config = dict(
    num_hidden_layers=9,
    hidden_size=256,
    n_experts=128,
    hidden_act='swiglu',
    optimizer='muon',
    beta1=0.93,
    batch_tokens=65536,
    max_steps=7499,
)
Below are experts of layer 2 (counted from 0) of a mixture-of-experts language model. Rows are named router (the router's row for the expert), gate (a neuron's input weights, with its number), up (a neuron's input weights, with its number) and show model dimensions 0-127. Each number is 200 + 40 x the weight over its row's rms, rounded and kept within 0 to 999.
After each expert's rows: a language model's description of what the expert responds to. This comes from a sample of Wikipedia text that the model never trained on.

# expert 56
router,148,232,164,153,152,149,240,248,147,136,233,150,248,203,158,154,242,198,168,228,153,254,231,173,253,211,216,201,186,173,231,248,171,186,172,173,232,248,160,163,246,250,245,153,163,239,178,154,188,257,240,164,154,171,224,240,150,162,255,162,246,151,201,209,185,237,248,200,206,159,266,261,261,161,203,251,140,242,162,160,157,228,198,228,257,218,139,142,169,175,160,184,146,230,227,250,167,239,182,166,204,159,173,171,178,187,144,250,233,172,168,248,151,238,256,248,237,222,150,155,175,154,153,238,243,209,227,147
gate0,169,176,200,291,246,222,231,181,235,156,257,163,202,198,305,153,201,212,197,187,168,217,162,204,145,214,228,232,199,194,204,161,211,209,175,185,178,207,233,158,232,150,260,149,233,188,217,216,239,234,238,170,123,167,169,307,217,200,148,213,242,209,177,221,176,265,204,138,196,245,139,172,185,233,241,153,162,196,240,199,203,151,200,201,155,214,154,216,187,180,199,112,169,145,231,177,211,254,219,208,168,202,182,272,193,212,228,182,192,180,164,179,164,211,202,229,281,269,241,153,232,212,159,136,207,149,229,220
up0,156,220,231,162,229,159,154,195,145,144,195,240,187,234,198,220,174,180,205,239,239,212,169,182,212,169,192,219,118,213,226,246,158,98,227,156,250,168,254,212,144,224,182,246,257,204,213,160,188,255,182,273,137,195,175,274,223,232,172,179,181,175,164,194,179,217,166,168,214,192,202,184,173,203,180,184,221,241,140,219,214,167,172,199,221,192,190,200,248,173,82,233,234,167,146,213,190,263,211,228,244,239,255,240,147,144,142,198,147,182,232,215,185,201,239,189,151,198,180,185,283,177,125,224,274,224,227,177
It responds to: Function words and stats. Mid-sentence function words such as not, they, the, that, plus election table headers like Turnout, Majority, and percentages.

# expert 55
router,150,237,173,151,159,148,236,259,146,144,233,155,238,197,156,151,240,210,170,223,152,258,234,169,250,214,215,201,193,175,233,262,173,187,170,181,230,253,161,169,243,245,247,155,170,254,171,145,186,247,239,164,151,174,227,232,149,161,247,159,251,153,196,207,178,237,250,201,200,149,262,256,259,157,192,249,145,240,158,151,159,240,200,223,253,215,150,138,153,178,169,179,150,235,234,256,163,244,183,168,201,152,185,169,184,195,155,260,231,173,162,239,149,234,256,250,229,226,152,141,171,150,148,249,242,206,231,138
gate0,174,220,145,210,248,245,169,132,218,256,200,230,216,220,221,193,168,244,149,234,189,170,227,199,211,191,262,153,153,259,110,237,269,184,263,212,188,221,184,221,161,248,214,184,249,144,149,183,174,255,104,209,167,174,206,207,216,157,205,249,182,189,197,145,168,236,158,272,179,187,150,177,228,183,172,266,259,200,237,191,121,158,220,179,195,158,156,218,220,190,206,265,174,221,157,146,192,225,131,215,250,246,248,208,192,153,157,111,200,211,180,243,217,187,153,193,233,211,183,199,181,224,177,247,193,233,207,261
up0,223,112,191,212,210,201,237,215,159,224,175,269,215,211,114,244,203,240,198,165,189,217,170,177,185,211,198,284,212,161,170,206,191,187,240,254,239,116,241,158,171,158,164,275,244,217,215,182,249,229,213,239,183,186,196,185,149,142,160,182,205,172,273,242,167,214,131,227,192,214,175,181,165,221,242,180,162,110,227,228,164,214,174,224,250,189,201,170,164,165,182,264,248,225,210,175,238,270,207,239,163,190,258,237,153,204,182,185,139,242,201,173,178,217,235,123,175,259,192,141,191,205,204,163,210,160,147,210
It responds to: Role and place nouns. Nouns for roles, places and organizations, like village, priest, politician, district, Records, and ISO in standards.

# expert 28
router,153,234,172,144,147,148,240,251,152,140,240,150,250,202,157,156,240,202,176,234,159,254,231,171,249,210,210,206,190,183,221,257,176,191,168,178,239,242,163,159,242,239,242,158,169,252,171,153,185,251,240,163,155,168,229,245,152,148,246,155,239,149,201,202,176,229,249,205,205,161,254,251,259,161,197,255,140,244,155,152,163,226,191,228,253,208,135,155,162,184,169,186,150,237,231,253,165,240,190,169,200,154,175,166,180,184,143,253,229,171,164,238,153,236,259,247,230,217,139,142,175,149,147,244,236,210,228,154
gate2,267,146,239,187,195,194,213,251,171,208,191,217,213,238,213,185,229,228,226,123,232,180,222,217,163,226,207,217,196,204,142,140,208,208,204,261,116,200,173,207,213,142,208,227,209,143,213,209,157,168,195,257,203,209,168,230,183,191,181,156,110,192,126,214,266,178,160,149,221,265,152,212,287,160,225,134,190,242,145,140,235,236,192,266,266,266,169,294,221,160,176,160,215,203,194,176,203,188,195,177,206,216,170,181,220,167,210,102,281,237,164,166,230,213,218,192,239,270,227,200,271,166,142,180,127,219,97,195
up2,300,203,200,234,234,175,180,205,326,288,219,242,251,260,282,186,165,264,133,224,204,121,159,203,194,141,172,265,244,183,153,216,111,255,281,177,226,201,202,174,214,203,145,303,235,111,264,173,184,183,242,214,203,221,313,246,209,193,161,215,259,226,209,225,166,140,225,167,179,182,221,227,198,194,229,183,249,222,232,194,203,187,183,243,224,241,187,190,186,230,186,241,219,194,233,180,189,155,237,185,256,188,223,144,242,252,214,218,235,219,170,232,231,272,219,221,149,206,197,203,128,227,229,126,205,233,133,260
It responds to: Symbols and score codes. Equals signs in formulas, scores like 4–1, See in See also, and nationality or position codes like ITA, FW.

# expert 17
router,141,238,167,156,163,146,237,256,149,150,236,146,238,200,156,144,253,210,172,236,158,264,237,158,256,207,214,205,175,179,233,255,170,192,161,180,240,237,171,159,236,239,244,157,153,249,170,154,184,252,245,166,156,175,230,245,158,160,252,167,237,149,208,207,191,232,246,206,203,148,261,253,251,159,194,254,135,245,159,159,155,231,193,224,254,220,146,137,163,180,158,192,160,225,227,257,166,238,179,162,198,160,182,181,184,188,142,264,228,174,166,245,155,234,262,244,244,225,150,155,174,155,146,242,247,211,225,140
gate0,284,180,234,183,238,242,197,231,297,181,105,258,167,220,196,226,205,221,159,221,200,249,229,170,134,90,215,210,154,225,169,227,215,146,177,196,190,189,165,238,149,154,209,216,239,230,188,229,158,215,221,228,172,212,240,278,248,175,264,216,148,180,189,181,202,222,172,232,147,265,188,149,272,241,216,194,272,151,209,269,218,148,224,249,200,207,198,197,233,216,191,246,166,234,297,249,238,258,213,236,200,195,224,164,175,255,210,223,169,239,248,179,182,196,226,196,257,195,226,156,254,199,187,256,183,233,207,172
up0,296,164,221,146,210,217,251,271,225,277,182,170,178,100,178,112,230,160,262,221,146,241,187,210,108,156,169,201,218,208,181,178,202,251,121,164,169,245,170,199,260,146,212,171,184,233,183,232,174,170,221,211,168,180,192,197,219,117,225,105,160,172,189,209,221,160,137,147,219,199,143,201,194,257,173,229,203,213,298,308,151,203,237,215,184,231,204,249,258,210,151,207,137,190,283,169,218,176,255,181,203,208,242,176,136,228,162,181,160,236,129,154,275,231,180,183,198,142,217,157,177,150,134,184,206,254,225,205
It responds to: Table and infobox cells. Pipes, line breaks and dashes in Wikipedia tables, plus cell and header words like money, Avenue, Street, match, Score.

# expert 49
router,158,238,159,147,155,147,244,249,150,141,235,154,235,201,157,152,243,207,166,230,157,251,229,165,251,215,217,214,190,178,226,256,172,183,160,184,238,243,166,162,237,249,251,167,163,258,165,156,194,254,243,163,156,177,226,235,157,154,247,166,246,145,198,204,182,226,249,196,209,148,265,248,260,157,192,261,127,234,145,148,162,237,190,223,249,216,144,158,169,177,149,182,151,224,233,252,156,241,181,169,205,159,177,175,181,191,150,253,225,180,165,240,143,234,261,242,230,220,148,143,165,148,155,245,232,208,231,151
gate7,242,235,198,191,151,169,284,207,217,188,161,174,141,268,220,270,143,241,198,196,273,187,220,108,212,141,227,234,181,202,188,226,141,230,196,190,243,234,251,207,195,157,224,197,162,157,221,162,143,150,221,234,193,230,142,159,171,168,186,223,223,262,226,178,224,183,217,250,180,141,210,249,225,166,229,191,224,245,196,223,185,144,199,240,217,217,240,224,178,182,167,233,159,240,184,184,247,186,161,191,204,126,190,183,232,161,205,258,265,159,221,113,222,138,172,145,178,209,257,217,146,202,267,191,183,277,268,292
up7,193,127,155,171,229,249,178,290,206,183,181,223,223,209,211,172,209,173,206,283,124,294,118,216,169,208,241,223,241,168,215,200,212,204,188,226,187,171,197,177,177,178,187,198,199,194,131,227,232,213,239,225,174,189,249,195,221,191,223,161,245,198,176,181,198,215,205,178,173,193,232,243,220,244,196,145,199,238,139,161,193,255,222,184,184,148,219,180,233,306,189,226,228,213,182,193,215,240,173,171,219,200,262,190,199,275,264,155,245,270,63,217,205,212,200,218,97,253,195,235,162,247,257,134,216,155,205,183
It responds to: Sentence-final punctuation, years. Periods and commas ending clauses, especially after years or places, and in, during, plus heading markers and result.

# expert 47
router,146,235,162,153,155,151,241,244,152,135,236,150,242,202,159,148,245,203,168,229,164,252,234,166,256,206,212,202,185,178,227,254,172,183,159,181,233,242,168,155,239,244,247,156,170,253,171,160,191,256,233,165,157,172,233,240,152,164,248,162,239,145,203,214,187,234,256,200,208,156,259,248,255,160,204,253,144,243,151,152,160,234,198,223,252,217,138,151,161,177,164,186,147,233,232,252,156,240,185,172,204,161,180,173,181,196,147,246,228,179,169,243,154,236,258,254,232,218,150,148,170,152,147,250,246,214,231,153
gate2,163,113,215,216,175,234,153,190,119,267,234,196,180,186,275,227,204,219,146,220,279,262,227,214,227,168,259,135,220,171,196,232,187,168,173,237,259,184,239,177,183,264,210,177,228,232,283,222,201,257,208,205,178,174,157,189,157,248,224,232,233,256,206,249,266,164,245,276,208,119,173,244,233,339,215,235,202,210,211,187,230,195,217,185,150,154,243,230,239,147,242,143,248,152,155,162,197,186,197,230,135,295,230,193,270,181,218,219,124,157,248,151,179,171,211,211,275,205,162,212,152,153,170,179,229,163,186,257
up2,171,238,213,160,216,119,183,290,244,192,206,269,192,170,141,157,344,202,228,253,205,165,208,200,261,212,323,240,110,113,210,212,231,210,187,178,141,283,168,169,212,251,172,189,137,230,173,244,191,119,197,183,187,177,266,153,230,219,168,187,203,193,243,185,221,222,117,202,222,240,234,175,230,221,224,208,267,237,154,164,257,215,161,185,147,206,153,158,135,191,230,142,141,224,170,175,208,205,141,220,149,262,178,174,302,159,192,162,169,192,218,204,254,242,194,240,212,152,211,141,294,191,243,266,225,218,220,186
It responds to: Headings and table labels. Words starting headings or table cells, such as overview, Percentage, Division, College, plus line breaks and zeros in election tables.

# expert 3
router,152,238,161,158,154,147,239,256,151,139,240,151,238,200,154,152,239,201,172,231,153,257,231,168,258,213,213,196,178,177,229,260,173,186,162,179,234,242,164,165,244,250,249,158,167,245,172,152,188,258,240,158,149,170,227,242,155,161,246,161,244,153,202,205,183,231,256,203,203,162,261,252,258,156,194,250,134,245,152,157,161,233,201,225,252,215,147,146,159,180,157,185,150,229,233,254,161,240,184,163,206,161,175,177,178,189,149,252,232,175,170,240,149,236,257,253,231,222,151,143,170,152,147,249,242,214,227,144
gate0,169,227,206,225,288,200,179,132,166,144,250,210,149,184,220,213,202,202,269,179,248,151,152,210,233,182,170,169,153,180,226,112,169,196,202,224,233,203,253,154,152,273,271,175,238,237,183,275,195,225,200,199,206,172,198,164,262,202,203,246,216,233,131,166,174,164,131,255,272,172,191,194,151,142,217,172,206,145,170,147,212,123,132,191,138,221,219,260,172,198,177,203,115,217,156,197,184,160,140,193,223,114,208,194,94,170,229,115,242,196,226,183,164,247,257,188,192,149,137,210,164,155,216,219,133,163,200,157
up0,218,214,156,272,182,170,232,219,273,253,182,196,184,189,171,231,181,227,237,139,297,212,127,191,169,210,202,145,213,197,278,138,156,204,192,152,212,279,256,260,187,187,257,153,180,208,175,221,319,189,209,274,165,226,191,204,241,223,182,196,252,212,122,152,262,159,143,152,213,182,168,259,250,187,176,186,231,263,227,167,248,255,134,158,194,227,247,184,167,192,124,223,172,153,181,173,213,210,183,291,251,101,225,273,205,178,221,204,178,242,184,201,156,232,204,171,162,193,216,182,186,173,157,158,194,145,165,155
It responds to: Table cells and pronouns. Table separators and spaces in sports or election tables, subject pronouns like he, she, and reply words No, Yes.

# expert 60
router,149,235,155,157,152,148,239,257,150,146,230,151,233,198,154,151,241,205,166,232,158,253,232,169,248,211,214,201,188,182,227,261,175,183,160,177,230,241,163,157,245,250,250,153,165,247,176,152,186,255,236,161,159,170,227,243,154,153,247,166,239,151,201,210,180,233,253,207,205,155,261,247,255,154,190,249,138,242,158,157,164,233,201,226,254,218,141,146,159,181,158,181,148,229,229,259,158,245,180,168,206,164,173,175,183,191,145,255,227,178,166,238,156,235,254,249,237,226,149,152,167,152,147,248,243,208,226,149
gate0,250,154,188,229,147,186,213,150,274,211,217,253,246,297,178,184,166,172,171,173,289,164,111,123,189,166,152,238,226,170,185,147,140,289,214,181,240,132,160,281,214,232,215,200,219,282,246,263,243,189,203,193,235,206,195,165,231,139,231,205,209,170,184,236,203,226,208,204,159,175,213,221,161,172,162,140,195,201,207,163,207,235,229,226,128,218,242,300,225,180,254,146,186,256,178,151,200,184,170,188,291,256,165,244,213,239,209,200,170,124,220,198,190,192,189,230,139,229,245,277,138,234,221,167,171,133,175,216
up0,217,242,160,178,192,111,262,244,204,219,259,220,188,259,150,243,172,191,282,189,256,217,160,172,188,244,226,211,196,176,214,153,244,124,162,147,246,247,220,238,162,117,175,242,146,193,185,229,178,173,140,176,177,159,130,135,149,197,186,156,216,221,167,291,181,185,244,175,185,198,207,214,177,197,220,238,206,186,173,222,166,142,120,224,174,191,155,220,195,197,212,206,148,208,146,230,233,237,203,150,108,278,198,182,172,256,275,201,198,199,223,155,183,176,158,212,256,282,236,224,257,173,159,187,208,226,185,229
It responds to: United, at, spaces. The word United before States, at, well, did, over, and spaces before words or inside math markup, as in RIAA sales tables.

# expert 30
router,208,249,203,191,124,169,202,246,162,145,264,222,217,172,142,214,263,228,159,278,166,259,186,144,217,232,203,221,234,191,243,188,183,136,138,176,217,239,166,187,240,270,181,155,224,221,214,220,182,160,267,217,198,199,253,178,169,187,247,132,167,229,210,109,175,256,195,148,170,153,155,205,214,213,189,233,180,218,163,172,226,206,193,238,229,181,232,168,169,203,155,268,162,267,313,237,175,218,175,216,255,230,154,211,223,209,207,206,279,119,202,207,177,254,189,269,257,277,153,191,249,226,204,224,225,259,225,234
gate0,175,147,211,189,181,202,169,214,224,217,218,194,104,183,170,126,165,144,254,147,212,208,201,228,190,222,147,204,226,254,200,215,313,220,278,144,202,224,176,193,261,177,289,179,163,242,238,174,230,221,208,216,169,203,163,144,188,156,211,199,121,163,264,205,222,116,237,141,155,220,153,178,206,193,198,166,212,206,260,166,237,198,197,211,205,298,175,210,238,222,221,166,189,198,209,177,136,181,249,201,253,222,186,195,215,170,199,216,127,192,196,214,217,198,223,208,265,198,259,151,189,247,238,155,184,189,240,193
up0,130,190,246,169,152,157,159,206,170,185,190,223,212,215,154,246,140,178,226,162,177,231,157,228,207,244,251,193,208,240,178,174,212,207,219,177,247,239,231,254,229,98,158,199,154,199,196,282,214,155,263,250,187,188,161,226,192,214,185,215,225,173,224,193,195,149,178,92,176,164,185,203,290,240,215,115,160,197,160,209,197,113,227,179,173,207,180,176,217,251,132,192,229,235,115,207,212,201,167,165,226,238,130,215,148,187,174,183,210,216,201,234,157,197,187,185,235,258,213,193,199,180,200,168,181,137,268,244
It responds to: Word-start fragments. Short lowercase pieces that begin a word after a space, hyphen or bracket, often in etymologies or foreign terms, such as ub, ly, ob.

# expert 1
router,201,228,176,229,241,250,231,192,244,161,270,266,182,245,263,133,226,147,249,216,210,273,202,206,128,157,205,184,207,189,136,193,206,176,184,217,242,159,242,168,172,259,211,194,171,139,166,204,160,123,210,211,200,208,194,204,274,204,233,131,234,142,191,179,239,248,217,173,200,115,196,236,181,156,192,227,224,166,212,164,174,199,259,199,242,206,222,212,221,166,157,286,209,205,192,186,228,207,150,217,234,229,207,161,156,255,179,123,251,135,190,222,150,193,266,258,264,210,168,171,212,261,217,213,232,274,219,196
gate0,167,188,196,221,220,226,259,149,246,177,182,176,251,158,149,171,122,202,133,127,204,269,219,209,228,180,162,198,130,229,191,191,292,230,221,227,180,171,171,195,170,171,199,132,150,187,125,169,228,204,199,121,230,226,162,165,214,192,206,221,210,184,170,181,245,199,207,244,215,173,216,174,209,188,228,250,147,213,224,219,182,232,201,152,237,213,202,159,205,264,163,241,152,164,200,219,246,172,226,176,194,171,230,224,216,179,154,240,183,157,159,237,251,176,165,241,225,112,185,144,213,149,256,157,203,188,178,180
up0,186,241,227,128,207,231,198,238,191,194,285,166,207,176,133,180,185,223,226,228,179,174,202,182,189,205,213,243,175,162,171,198,232,191,241,234,177,209,152,198,167,142,148,237,248,148,159,253,208,268,175,219,185,189,195,157,289,172,189,180,217,138,218,183,208,239,166,212,267,201,193,98,174,219,146,165,184,238,192,325,240,204,185,189,156,254,196,272,140,162,226,195,175,205,126,258,126,207,200,185,232,245,180,248,244,195,189,221,159,222,264,235,167,194,169,200,171,165,213,159,183,184,130,255,236,111,165,202
It responds to: Mid-word name fragments. Short letter pieces inside unfamiliar proper names and foreign words, just after a first letter or syllable, as in P-y-thom, S-y-riac, Li-wa-a.

# expert 36
router,142,224,185,168,172,177,240,225,191,120,249,140,242,228,111,189,238,191,174,196,145,261,229,139,265,212,203,152,203,169,233,212,166,216,151,226,244,220,190,126,273,206,221,140,183,255,146,160,198,255,212,153,131,176,229,242,179,169,266,145,204,184,191,189,189,239,251,241,202,170,238,216,236,160,200,254,154,248,194,167,139,240,225,229,191,240,151,173,172,219,143,170,164,255,237,192,188,259,193,155,254,191,150,160,177,154,118,280,203,204,166,230,181,251,206,226,242,237,136,175,187,175,188,253,236,247,220,189
gate0,240,136,212,166,225,185,197,176,199,171,189,302,140,254,242,268,216,181,208,176,205,225,190,173,147,175,192,184,178,220,144,257,170,157,146,212,143,180,204,135,208,307,192,143,235,208,151,275,231,176,213,197,152,243,168,181,263,209,195,170,215,130,193,233,162,149,227,173,182,235,178,212,241,152,222,157,220,205,182,173,185,166,202,232,175,276,204,167,283,239,205,194,177,209,207,180,236,211,263,272,262,225,239,58,259,198,213,160,248,175,137,239,138,198,237,62,226,217,218,209,212,210,201,199,192,196,214,233
up0,210,250,226,194,196,153,154,232,137,185,194,289,170,222,141,304,215,172,228,184,262,192,212,186,167,243,223,220,229,210,228,205,149,199,206,259,195,155,167,218,229,252,175,230,172,162,182,192,182,239,226,249,273,245,168,141,177,237,231,215,157,237,224,220,126,259,194,144,267,177,223,193,231,189,190,168,216,140,192,229,173,233,171,187,224,181,251,199,192,152,205,273,188,144,145,255,197,208,263,215,168,242,161,170,203,262,228,174,188,197,212,231,189,272,235,245,262,226,232,253,185,175,211,285,208,197,177,252
It responds to: Foreign surname endings. Final pieces of foreign names and words, especially Slavic and Romance endings such as ović, ová, va, ello.

# expert 7
router,150,245,158,146,156,150,242,256,151,135,238,146,241,201,155,156,249,204,169,232,154,258,231,167,260,212,213,200,180,171,227,252,173,190,167,177,234,245,161,157,246,251,246,154,169,249,172,160,186,254,233,162,152,172,228,241,156,160,250,161,236,153,193,205,185,228,249,197,206,158,257,249,259,164,193,250,142,243,155,160,157,238,202,222,255,213,146,150,164,180,169,186,150,234,227,256,159,234,184,166,204,160,175,176,178,187,150,258,231,177,168,245,153,236,251,255,235,229,149,149,171,148,153,250,245,209,226,144
gate0,191,268,235,210,166,182,229,174,184,131,164,220,138,254,163,218,154,273,133,193,155,239,140,152,179,177,128,172,181,206,271,211,251,266,194,118,147,263,224,274,276,186,169,259,202,178,181,164,169,190,233,227,198,226,166,126,148,185,197,137,160,239,162,164,238,189,253,199,217,191,156,184,231,162,265,252,128,113,146,201,172,164,216,192,161,216,213,266,167,164,182,228,145,253,176,195,198,166,142,151,204,182,233,243,229,231,218,216,216,239,239,190,179,173,171,216,177,207,173,179,216,218,232,154,190,169,227,220
up0,193,196,237,188,154,182,184,230,169,220,258,171,286,212,237,197,171,173,286,202,163,193,200,190,249,216,207,148,163,235,189,79,191,183,194,230,135,166,189,211,220,160,208,163,246,189,199,178,180,200,198,225,230,206,180,263,142,221,209,237,137,246,224,253,277,248,178,213,245,158,223,228,239,209,302,241,176,194,161,193,206,243,187,180,167,194,212,203,162,177,157,181,177,136,269,227,139,149,172,200,178,203,121,241,196,232,216,240,219,258,218,156,211,250,188,150,206,226,149,184,211,156,255,285,198,176,224,205
It responds to: Articles and name starts. Articles a and the after prepositions like by or with, plus first pieces of personal names (B-arack) and table numbers.

# expert 66
router,165,241,179,147,147,159,229,254,143,134,256,164,231,199,166,156,253,221,168,239,151,263,208,174,245,204,194,224,188,179,224,253,185,177,172,182,227,236,172,182,246,243,246,166,165,242,177,168,184,253,254,163,161,166,211,254,155,168,253,159,247,181,209,187,189,234,245,182,196,159,264,249,269,161,192,246,135,241,147,160,179,252,217,244,244,194,138,150,162,187,167,204,147,239,201,253,176,238,194,192,201,172,188,197,194,214,164,261,222,174,169,258,173,252,262,254,229,232,136,144,206,136,149,246,245,209,225,152
gate35,182,126,209,243,175,213,195,144,262,141,272,186,179,248,146,154,189,217,199,146,192,199,235,191,168,237,214,242,197,136,158,217,265,216,240,238,197,175,192,178,169,218,180,204,205,172,189,219,201,160,226,193,259,240,193,141,268,199,238,203,151,175,305,248,184,187,256,178,266,167,205,177,205,187,147,201,169,158,173,207,243,215,203,144,177,149,214,224,209,172,234,226,285,175,217,165,225,212,255,72,140,267,163,159,116,232,210,128,234,185,257,189,172,147,136,224,221,204,127,228,206,201,214,243,186,225,227,229
up35,215,150,207,201,174,253,119,179,161,177,209,261,202,222,256,182,246,238,191,149,246,174,219,190,210,250,205,239,155,258,234,247,157,162,240,137,263,154,175,167,218,185,258,133,221,192,174,195,273,168,260,129,222,220,225,164,176,218,220,194,152,219,197,226,264,205,298,218,202,183,232,192,208,230,195,225,257,103,254,126,217,285,199,216,123,255,162,289,226,211,191,178,133,214,213,209,184,208,222,190,227,165,183,200,182,180,251,172,187,196,202,199,143,174,172,205,179,238,185,237,162,257,142,177,148,212,189,222
It responds to: Single letters and fragments. Capital letters and odd word fragments starting codes, abbreviations or technical terms, such as D in DOV, ec in ecology, primes, ft.

# expert 35
router,181,222,157,144,169,156,227,217,246,179,98,254,211,151,236,168,207,169,161,247,230,182,142,260,200,239,264,236,166,154,207,225,174,262,219,167,257,153,160,184,215,239,212,201,184,173,277,194,270,205,214,191,239,248,252,124,232,272,215,240,231,256,209,213,152,188,204,194,239,182,229,186,225,266,208,221,282,198,187,239,285,149,166,224,220,255,159,231,196,258,167,205,173,132,163,222,227,244,237,184,181,277,269,222,231,273,332,185,134,161,184,183,197,171,154,212,176,152,189,190,189,186,202,185,210,182,191,239
gate0,244,240,167,213,205,174,199,207,269,249,206,237,218,304,216,192,168,156,205,238,189,205,184,247,221,176,198,143,187,179,239,199,124,166,187,274,236,151,213,231,175,238,206,234,189,205,188,140,261,190,153,244,162,270,231,184,197,177,188,138,239,191,242,270,215,210,248,201,202,186,191,80,199,232,170,164,180,138,265,167,238,183,144,191,224,194,134,232,151,157,139,240,254,200,162,215,186,158,219,197,164,273,178,231,157,232,192,177,311,209,177,153,233,192,187,214,245,162,136,141,227,270,160,215,163,178,170,220
up0,218,217,219,167,165,203,194,230,212,93,186,168,170,181,165,246,212,213,190,226,198,237,255,195,235,211,173,203,264,234,187,254,233,210,203,265,251,140,90,216,193,174,257,164,211,220,275,259,204,233,163,148,211,128,196,154,198,175,166,189,151,206,216,202,172,196,223,79,188,283,190,188,252,213,183,167,205,252,230,214,170,235,209,201,150,230,202,191,171,198,221,212,141,206,205,241,143,182,181,194,186,211,215,162,222,191,113,198,200,136,232,194,164,178,194,278,123,212,253,240,171,178,253,216,163,192,226,196
It responds to: Linking prepositions and conjunctions. Prepositions and conjunctions joining noun phrases, mostly of, and, to, from, by, as in Place of birth.

# expert 27
router,147,247,162,162,152,148,235,255,151,144,239,148,244,202,159,146,246,201,173,235,154,257,233,164,259,211,218,197,184,178,224,255,166,189,166,178,235,239,159,158,244,252,248,159,162,248,172,153,191,252,230,165,147,166,226,247,154,161,251,160,238,150,195,210,181,233,247,197,214,155,260,250,259,162,198,250,141,240,154,153,160,227,204,229,250,219,142,147,158,179,161,184,152,230,239,250,165,243,179,167,195,159,171,179,177,187,147,257,233,171,172,246,150,235,270,247,233,231,155,152,166,149,149,245,245,215,230,146
gate0,261,154,192,209,212,231,153,176,217,214,113,159,218,206,239,225,245,264,201,225,229,159,115,174,200,242,193,190,219,188,179,175,128,233,161,211,163,226,253,154,173,259,242,178,265,179,178,210,200,179,259,293,143,175,200,210,193,238,129,252,187,184,111,153,202,278,188,163,170,178,186,167,211,236,136,217,217,204,269,187,187,292,222,256,223,213,203,171,139,157,261,206,235,219,194,197,242,194,264,195,190,157,196,159,227,259,127,219,183,181,229,216,180,153,208,273,203,250,157,237,268,139,161,251,248,212,150,218
up0,186,237,152,173,92,160,245,213,207,217,185,163,217,206,151,219,275,261,191,224,247,156,212,202,195,270,237,187,193,193,202,160,216,209,182,242,129,259,228,173,183,221,229,260,232,232,210,233,230,193,252,303,216,220,218,195,258,193,154,216,125,202,234,182,238,175,257,231,200,165,181,190,179,215,81,267,227,235,213,172,213,190,246,151,175,153,148,215,163,109,169,234,217,147,201,183,257,272,288,225,173,206,139,239,216,172,169,278,185,246,173,263,214,176,266,229,165,210,186,212,235,169,178,250,183,224,213,159
It responds to: List-item dashes. Dashes opening bulleted list lines after line breaks, colons and pipes in tables, and abbreviated month headers like Jun, Apr, Sep.

# expert 58
router,150,242,168,150,156,150,238,251,141,141,233,150,245,201,154,154,240,200,171,230,167,253,226,175,257,210,224,188,184,177,235,257,178,185,165,173,231,240,167,166,238,244,242,157,165,248,176,153,183,259,243,163,160,163,221,241,153,155,256,160,230,145,191,215,178,237,253,204,209,148,259,246,250,164,192,252,138,241,153,158,158,236,205,219,244,220,142,152,159,181,157,185,150,230,234,262,146,244,176,170,206,160,170,173,176,186,150,255,224,184,172,251,152,236,250,247,231,220,140,135,170,150,156,238,236,217,234,147
gate0,212,242,157,184,236,213,225,217,128,167,198,203,181,271,203,156,228,208,278,174,212,167,223,191,171,219,197,184,204,189,227,180,212,247,255,149,156,176,207,178,156,193,138,207,189,221,238,200,206,223,182,224,140,168,191,221,271,176,222,211,155,154,197,227,229,182,159,204,274,280,182,206,172,154,170,181,193,190,210,166,215,179,241,173,202,187,325,205,212,162,272,226,227,229,268,112,180,184,202,137,125,257,145,177,217,242,248,231,203,337,171,178,220,132,232,213,218,267,205,159,199,214,198,121,211,192,161,169
up0,190,149,176,157,211,177,177,197,239,175,172,201,145,216,214,116,137,145,181,202,258,225,273,208,177,87,153,155,187,129,183,192,165,172,219,251,214,117,188,189,175,222,182,186,207,168,220,177,197,208,196,195,193,231,126,220,247,142,229,239,188,205,250,225,262,179,282,211,192,220,201,221,142,188,184,197,229,197,218,205,210,272,197,211,176,192,219,207,248,127,216,189,203,187,233,135,181,233,141,222,188,216,267,211,174,289,223,214,258,243,302,212,192,182,167,285,273,223,276,147,163,198,156,211,214,251,218,214
It responds to: Units and markup. Measurement units after numbers, especially mm and cm, plus table markup rows, apostrophes, slashes and heading marks.

# expert 4
router,156,239,162,153,153,150,240,254,147,144,243,151,243,215,160,152,243,208,170,227,151,254,228,166,250,206,224,208,187,176,226,259,171,187,154,183,237,241,162,162,244,246,247,151,168,245,171,163,194,264,233,162,160,176,223,251,148,164,258,162,242,147,202,195,181,228,250,208,207,157,256,254,254,161,195,253,136,237,150,164,158,237,198,234,259,226,144,142,156,182,165,190,150,231,225,252,157,238,176,169,199,154,173,177,182,189,148,252,229,178,162,246,157,233,254,256,235,224,142,154,182,151,152,239,245,215,228,153
gate0,200,258,194,171,202,230,180,149,170,237,219,204,213,160,248,187,206,265,192,216,185,224,147,195,211,223,225,238,217,217,256,228,224,190,111,193,152,123,200,215,204,204,213,240,165,195,216,274,138,202,199,157,154,210,251,238,181,194,193,219,218,257,208,231,211,122,118,226,182,210,92,205,61,250,205,207,204,173,205,213,220,245,208,162,267,211,227,245,232,206,209,227,233,218,218,191,219,241,159,174,159,172,173,221,64,218,237,207,264,240,165,252,243,167,199,172,239,136,237,234,205,201,298,113,186,234,183,257
up0,164,201,154,118,256,184,226,169,147,215,181,241,192,146,70,255,232,204,253,239,175,195,264,204,145,155,198,227,214,186,237,260,166,230,224,242,221,87,233,267,250,248,275,188,186,112,210,177,180,186,192,194,192,257,198,215,226,256,206,169,217,235,196,189,166,204,145,200,192,211,132,249,249,171,193,238,183,257,175,219,167,204,232,210,198,212,246,163,179,227,146,261,256,142,229,148,247,204,189,168,104,172,226,250,212,199,242,259,209,175,232,188,228,193,253,171,255,155,226,229,233,230,123,203,191,227,178,190
It responds to: Abbreviations and conjunctions. Capital-letter abbreviations and country codes in tables and infoboxes, such as USA, FRA, STAT, CM, plus the conjunction and and initials.